{"num_hidden_layers": 14, "hidden_size": 320, "n_experts": 8, "experts_per_token": 1, "d_expert": 256, "d_shared_expert": 0, "hidden_act": "squared_relu", "moe_layers": [0, 1, 2, 3, 4, 5, 6, 7, 8, 9, 10, 11, 12, 13], "router_score": "softmax", "normalize_top_k": false, "routed_scale": 2.83, "balance_loss": 0.0153, "balance_bias": false, "router_z_loss": 0.0001, "init_std_router": 0.00989, "lr_router": 0.000914, "vocab_size": 8192, "norm": "rmsnorm", "norm_eps": 1e-06, "tie_word_embeddings": false, "optimizer": "muon_variant", "learning_rate": 0.00895, "beta1": 0.95, "max_grad_norm": 1.0, "batch_tokens": [65536, 131072, 262144], "max_seq_len": 512, "train_tokens": 294400000, "max_steps": 3382, "dataset": "wikipedia_en"}
Below are experts of layer 8 (counted from 0) of a mixture-of-experts language model. Rows are named up (a neuron's input weights, with its number), down (a neuron's output weights, with its number) and show model dimensions 64-127. Each number is 500 + 25 x the weight over its row's rms, rounded and kept within 0 to 999. Numbers have three digits each.
Before each expert's rows: "mostly gets" lists some tokens that are sent to it at least half of the time. This comes from a sample of Wikipedia text that the model never trained on.

# expert 1
mostly gets: "–", " (", " \"", "/", "′", "("
up0:535532495475494467499501509486476438532500459520515489532484510509499523503550443463492543525512498569521555451477503501498488513513525463501498463447510531507486509500496485497496480494472496
down0:445477518482485462468502494512499515461470531489481516513520511496501520504505496503490526500500525508500470527535527513493528485502489505535517487484451532509501468503502483483526451515502461
up1:565564471531497548514489520494493524483489502516521495513501481504507502516498523503526525500451515499471571466469534478548515489441486515508461487504540545533523487466420528492515490506452488
down1:439504532480501462493518501499515451495445505537496500499516487497528515508498523522455457524543494471516491477487516499515499520482517462488453500523502495537517505494494432544503534521495491
up2:500523508484465559464510502514504504499517495507492470504492482500544497501519495492471484483495482513443533491555518568500500470471536522468519503508494475564536485470489499475526541473441464
down2:515534443512504461526513491499490496490500516530484459451531502551461508509447474510496519526501490486521480525519484479537475494496548484460491502521507524495465507499461510522474513504471521
up3:499507499498485523483483517520504485501500485470499491507506484415513495447500481504500520514469489507566434510445552541486487496515492510513499500489492486499492493494517502483491500488499441
down3:479499488491484514489484559512516494497482497527490500518493495499498522510522476480521436512501510486473502499543490533464559488516505489489495489526514527549502502502576514477500487450531488
up4:498496515492504530497521458488472534526531463529534466507495488503499499442538506451466502478526507520518528453489463497462510517501482433427542537492515510489558504480494470484493542529496514
down4:503475477477507549464497506522535449535483496488526502549525527517523526514499503485491516508515521483484464516489487492553494527484498499504526509494547479518446530464528456492466497549516507

# expert 3
mostly gets: " ", " S", " Z", " para", " f", " Ku"
up0:494494466527454494470493510504465492480545494536476486440472510517533481536507457526508512453486507456506528493520488462504503498414508516491497534501510482504461522510490501488512530457442493
down0:479536483478495474579521462499515511497496509475497497491531481474518492543502457499483473494498508493468493532507523502507498510509483454492479515529463549517510468504476474507512473474515491
up1:486476520492503523513461502506479470505509482501470501504499476505482507503501551488487549522433482525466508486496513511480501501504488528470478537517502503492475464495442503486529501516487493
down1:517581523481495488507534534500520521503529490467495486547498544482491507508540516483551502504519510461491475569429509479486512519495485458579497526498504501488487491503516527505513449503510535
up2:496511489432528497492503506503452516515507479521461484505507502448493471521533493515459519502480475476510500502500486489460475484495531560561504516482494461513480484554499526479521507456551500
down2:502577527508496502467498463456506545508495508500454531505497504513483523493484525574495486522497462512482496467514468538492499518514474511498483514532545515534484572560490495508527504503520559
up3:504464538451501515481500501478512503490554466513500470501498510511540513490481515495501438491546490485476474506544522485488526495481505504511515524448472522492499486436528497484497494487509488
down3:526508504503488501475484514490485496483491517483484463514485480558522464501500457516496516490504497500519543493486495447499513525510500505471433535490482500503496479493465472503497517505521474
up4:504507515511502514497496496498508527497519495530515529461517514540531469510514520500484493529520503487505514502477476492500478496507496510548559489526468541512489511476488442503453431494528510
down4:471533525516520504535500499495511498518494478505488510501451451454443500493517499500549502489495487510484504541500461523492481469524535509517502511515545504509491490468473556500437501496503500

# expert 7
mostly gets: " by", " from", " with", ":", " of", " and"
up0:519484502537508536505514473532495504489511535495530526458509484474515497460507513519488499526432474461470465499491531532457464463493489486517507498497508481520500533494509515509509506516531540
down0:466485486485470485510530459478520528502489511467478495544468497500430564500499529518487459467461523472512507471450514477487490465488474500476505494492512482500511548533529524510495510490472529
up1:501533500501532502505505507476500556476503481488519529528498485512522481475513490513507459508468470502518480477533515503539493493534454504474484500516505497515510485444526530489506498514492470
down1:509462492501469534528483478488519501500467492489534480494485487476473464519479510520497437483468492498490468478580539491463488532480521494502479521525445518555478547488511499491492500482534514
up2:488525467479490479478483478526459496506498514511500519491506517453469505547492505521502475481508459533499512485461470458502517525504458539495453517497504463514507499470453551500503499502475469
down2:527472503498454536509499508486534508514407502496505558489536504472456500504557470500522516498460499487496472516485452533471431479489477489505489476517502502513508485534466480459487523537482511
up3:500494468503496503491505493514487538479488501474503473508496454499458453437484473462515505590502539528517512498450499505490501526492484488526487484471510498453508482512503517470520471439507524
down3:497502533537485519480527525504472490495504487513440523499483512498504512498479523487491537489533477473485507498489520555547531462488497592496530508497515485498437501481494497472460530529516483
up4:491493491490500491508504544521482489495454527498448490503488507499423497556478534487479516491499486484486529494502497508479490509488495518516511498502483465490492503484526517493510498514487476
down4:515449507515501484479487497523512502483447492582499469513539512507520512514485489536543462507520488506503463486542504505492508530523515494489531516491501505502527504542492488510490523489482507

# expert 2
mostly gets: " the", " The", " his", "The", " their", " its"
up0:464462488566526469504492515484491489496527507502533518527501564484492490480491527449471512509522533506533512475529496501456430483497512445517538509474500528503501533485503544495529507497498483
down0:500474520439492475480500503551513496475519522507516507485509513471500476521535512492500540517498513498453520536517516507447474521488453506498504467459505438470522534520500449483507505533490546
up1:495501479488496505496546558512486476493497478436453480503485512474516515486553532474505516490495504497499485504499477516501520453499482498510504533503524486541501455466508512544487502506499514
down1:467513558533514515522454469501505525463507531487501492539471499504478487448499483523524447486557526498508539513545526554479515521476525520519506492465491501472469493477524470509525487503537492
up2:578517482546471503508523507495498490507480505483508511499543474504518506527517508500495482475522509488489464521499482489507493491462546463514506451507478493506491496461506518496464505524506503
down2:469535541523503529536501514499517503506536478508507496501544479521486520498495556497482517541496529535486504453530504509526497523489494498492501498507564478505543531496504483472486501510508496
up3:461470499492527518530497517522500471508466479503478507517525502494528537497526534483494496543497484495458504522469488536497482534492459505483460511500467488481439495464437535455474502467494480
down3:517541520491502487447481544509493525531496501535545490491493502525507505494486511444450571497535477486489500501554497492449552510532466510518524488480483516510473471519496453495508534492445512
up4:529508449497492500545532480471513473589502523487522512487475522471505497499474480496502491485430524510503483505533518519490514525479499509522479553482484523465472445490499497516490522463454551
down4:498518468544485498516533510478495466511486506513516553478465513455476497525486490509503500499519504484502502521510532492532510487502464515509479505496568502471488494549518473523516549495445498

# expert 5
mostly gets: " ==", ").", "\n", " ===", ".\"", "\"."
up0:500485509515513443507513513490500507481502465515500534475542520516491549506500486463500478524461474507499519490493509522498522490490465527502457496524531492529494511522510465500529517486454500
down0:559458506468533492501512524494490495515503503486522490493471511497525514539477532524444528511488488498523497501464477496472547492490472558460514488472501481503530510533497450512523487500484482
up1:531531545522488501516551492506501467538510535444487503532498525484507483488499498493504498519493518520501474510530495473500503464506486499504535508501476512512487436498541567496536521499478481
down1:487494533513510504497497530504491536460533535482521470494549515504510452511521506508494466495539535505516528464489526502482500463498514507449503493505516508516470479527485482496477515485480535
up2:490488513498538507517535542506506513481512496514513502449494497547504510503475495481482519489547499499473496506500491519492485516457537434501481504508512518500504495481454527501492516470501512
down2:539475506491501487510504496455465513486466483498488525496481466498511501517534504471500495514512524538506511523492482508495502505483500532509504455507498499488495495502480471503484486521518449
up3:500485496473479495498505481508474538496504517494480498520453505512474496514508439518488520523495473458480481484486516540510516481505536517512523482500489484509512522527523512439520488482496492
down3:551504499509533482497517496563474484480479520502497542506480510482491467500499540551499482498505502482499516492484497491463484463463491520493492499486528521476573487497514503552456488482547443
up4:478506492534538501464502536510509505514551565492506496492505490460497488503505473539497502497457479488489518534559502499500535436497533466541502506493506487517510483518504506510554475486517486
down4:464483502508512490548498523451526531511504491493529518501567519480530487519515495498531499489432501457521513467480517492501486485507519453490496517525503496520435457490464530543488513516558501

# expert 6
mostly gets: " David", " Michael", "á", "ik", " John", " Robert"
up0:510507479526501489468468485514498490491531469502513464481521493518470481514507521495502518519461502515476499512501483515510485500554501535509457501508500497518494476487477532473476486482506513
down0:486533445499498530491429485519464479483499478507508508501505477507516513484466466467536482466486479485487515480574500519501478508493469493471460551458515503490481471515513495495500500514496494
up1:502507507459549473517493502492518496477480509525498472511519527505490490458492485528541501506527512530523505521519474558500508482484494539528532534483520503482472449515430498499500562511529521
down1:480528495513431496534454471545518509520532488496518478533496513523536495509504484491499531526482512518513493464545510496495516467501483488482501520477505479506471462484481498464499547468539512
up2:543511528498537490506489521467489542473501509516514497516487522506484474463510533489557526526497504520495470501499499487486545507514505506449482512507544496497511478504486503550510451510513501
down2:532501506521510487510517500480508492484488520483514503467506486522478494469520480491500467511476536499488509470494446438496499466430457473454485503488499473466477494502505462493446529493552498
up3:493529501470532495508490492548493515453514501475516524484483513541514513501469519505503481481509502542515537511523540514507481541500478489474452482499507504500497463488489513526482492479494502
down3:493480508463557545513532561505495544494499489499541491499502475525512514500513473552528504490492513482529495510498512497490511548487499484503509536481502452522523517466495540464500484487486489
up4:492479495491497454438509472512454499489534512449450508509484473474468505515536471508528539478542489517530506520540489511499523480485493498484501542506497492530473497471518494516559511473469508
down4:485525526498522514533496493502481539476525472497542489480488515495497481451523466492523553516531432520446457499501486514511509532502459501497500527512510529508500510489514468503483510502495518

# expert 0
mostly gets: " people", "ation", "ities", "ations", " history", " century"
up0:496502479536514478505538482531552489503478480463554476538519473501500499527521475518482527524495476497490516520473494546534487475500523531488527473495513519531458509452533511522460500552499493
down0:479541508519483521483492493506461516487474533539504495500501494489524459479463495504501456500515508428518500518503506492480534483485526502497525485501503508436488516487507482540503504474522529
up1:496522480482499530480528476511461466512540485480416447501463508519500529484465502445495526511520522512477503449442482536478562501483517479501512488504539486556475479499497488502510467514504471
down1:465530501526510519528475493520527500532497516510457529516489495481508491476469502534511481467503499523485464564502514484513493483529496493509488501518489526465507513503496502535474522493508511
up2:509499510502505521478510489493483422472487500462484502500460541495466485487546499456462511484487483533463558498445501501500489475513459520520480486533481501502544488518463499515483499499488526
down2:500477537530508491496533478479550528489488476493516482498508514483494512480485510490508506496529480492496489511453504479484505481523525517505493513486467516501428512541515506486484502493500506
up3:463468534485491502432507501511497488496461524504509469494498498500505505499467445513506479472487492525474558509522504494515484481483475500458477519497496517517501520483430491500526510508497457
down3:475511488497498492496521475483514435498524512487521486487494509493503477490477505493540505438483516478518440483511480508475486504542502500506498530536502509494491502543497509453412494499516530
up4:555531529512455483490501514482518465489473526526503478476495515548504519523540524521505492487501514518488503528504493502511481495507497518459458509496499525499483472505477513517493501458502485
down4:568492506481498512603485481453481489509523478499457501505496464482485534527500500502498479501516505510508547486539504523489471506488500508501489558483544504509603458490519494496471466557441489

# expert 4
mostly gets: " made", " played", " won", " held", " used", " served"
up0:481559499490481504515521538503499492500525480518522525469496469499458499508478510507465517453523489505519487494484498522513492509477449499530483506484492531479509443498509499500483498496532501
down0:486490472472508497526475526499493483471498446469494488505486477501455489430519521529538512506506506542503512546497474461490518537493459493519495518488497491500500538534499504497499500501504509
up1:538504551465473534490464488513523516510488518503493501541522501499504505499522521502473459482525492557491500466500512452518503502478476484542513450495448542499507538522489445509505498450533533
down1:523483517497471499505501475466506534502511519489495522445499495525495496488499494479503506512524457474502545525501541510521462484495490531510500496488487497496525486516495493496519537496464540
up2:482556501529471500502471527517494493490496477464492472521526481495494439537513499496503477540468451497492475468530491510467500508548504511499493497479525489500532507489506494482539486537494551
down2:494484516536435521505504497566485499491497492459491493478509472539534553479488488528497490518533506499495510480501468527497476536457470510516532512516480500516479463482503514472500519528479463
up3:509502471463503488488461495534499500482510472501505526506502566455498546511494552482441481495434504517503527512483514499475499466459475498539490458512491497488499466458493495465492472491471502
down3:480544517491497490487480517510487497541472542529506498499457492564494510460499496509519466569494510511490515462493518524496516469500510494514485466526531492502503506502519481479543497498517516
up4:450491516474513530480532495482511546471501502522511507526495531489507481537478522458521496500506503540517454497506500532477501495525508485520511465501489518512495501496519461515509475458468499
down4:528505503507501518519530493496501500528487512495443478556522519528515528461516497490530474522480512502525505506509494506476490496440486539523468528486493495526540523487504499503452466483462433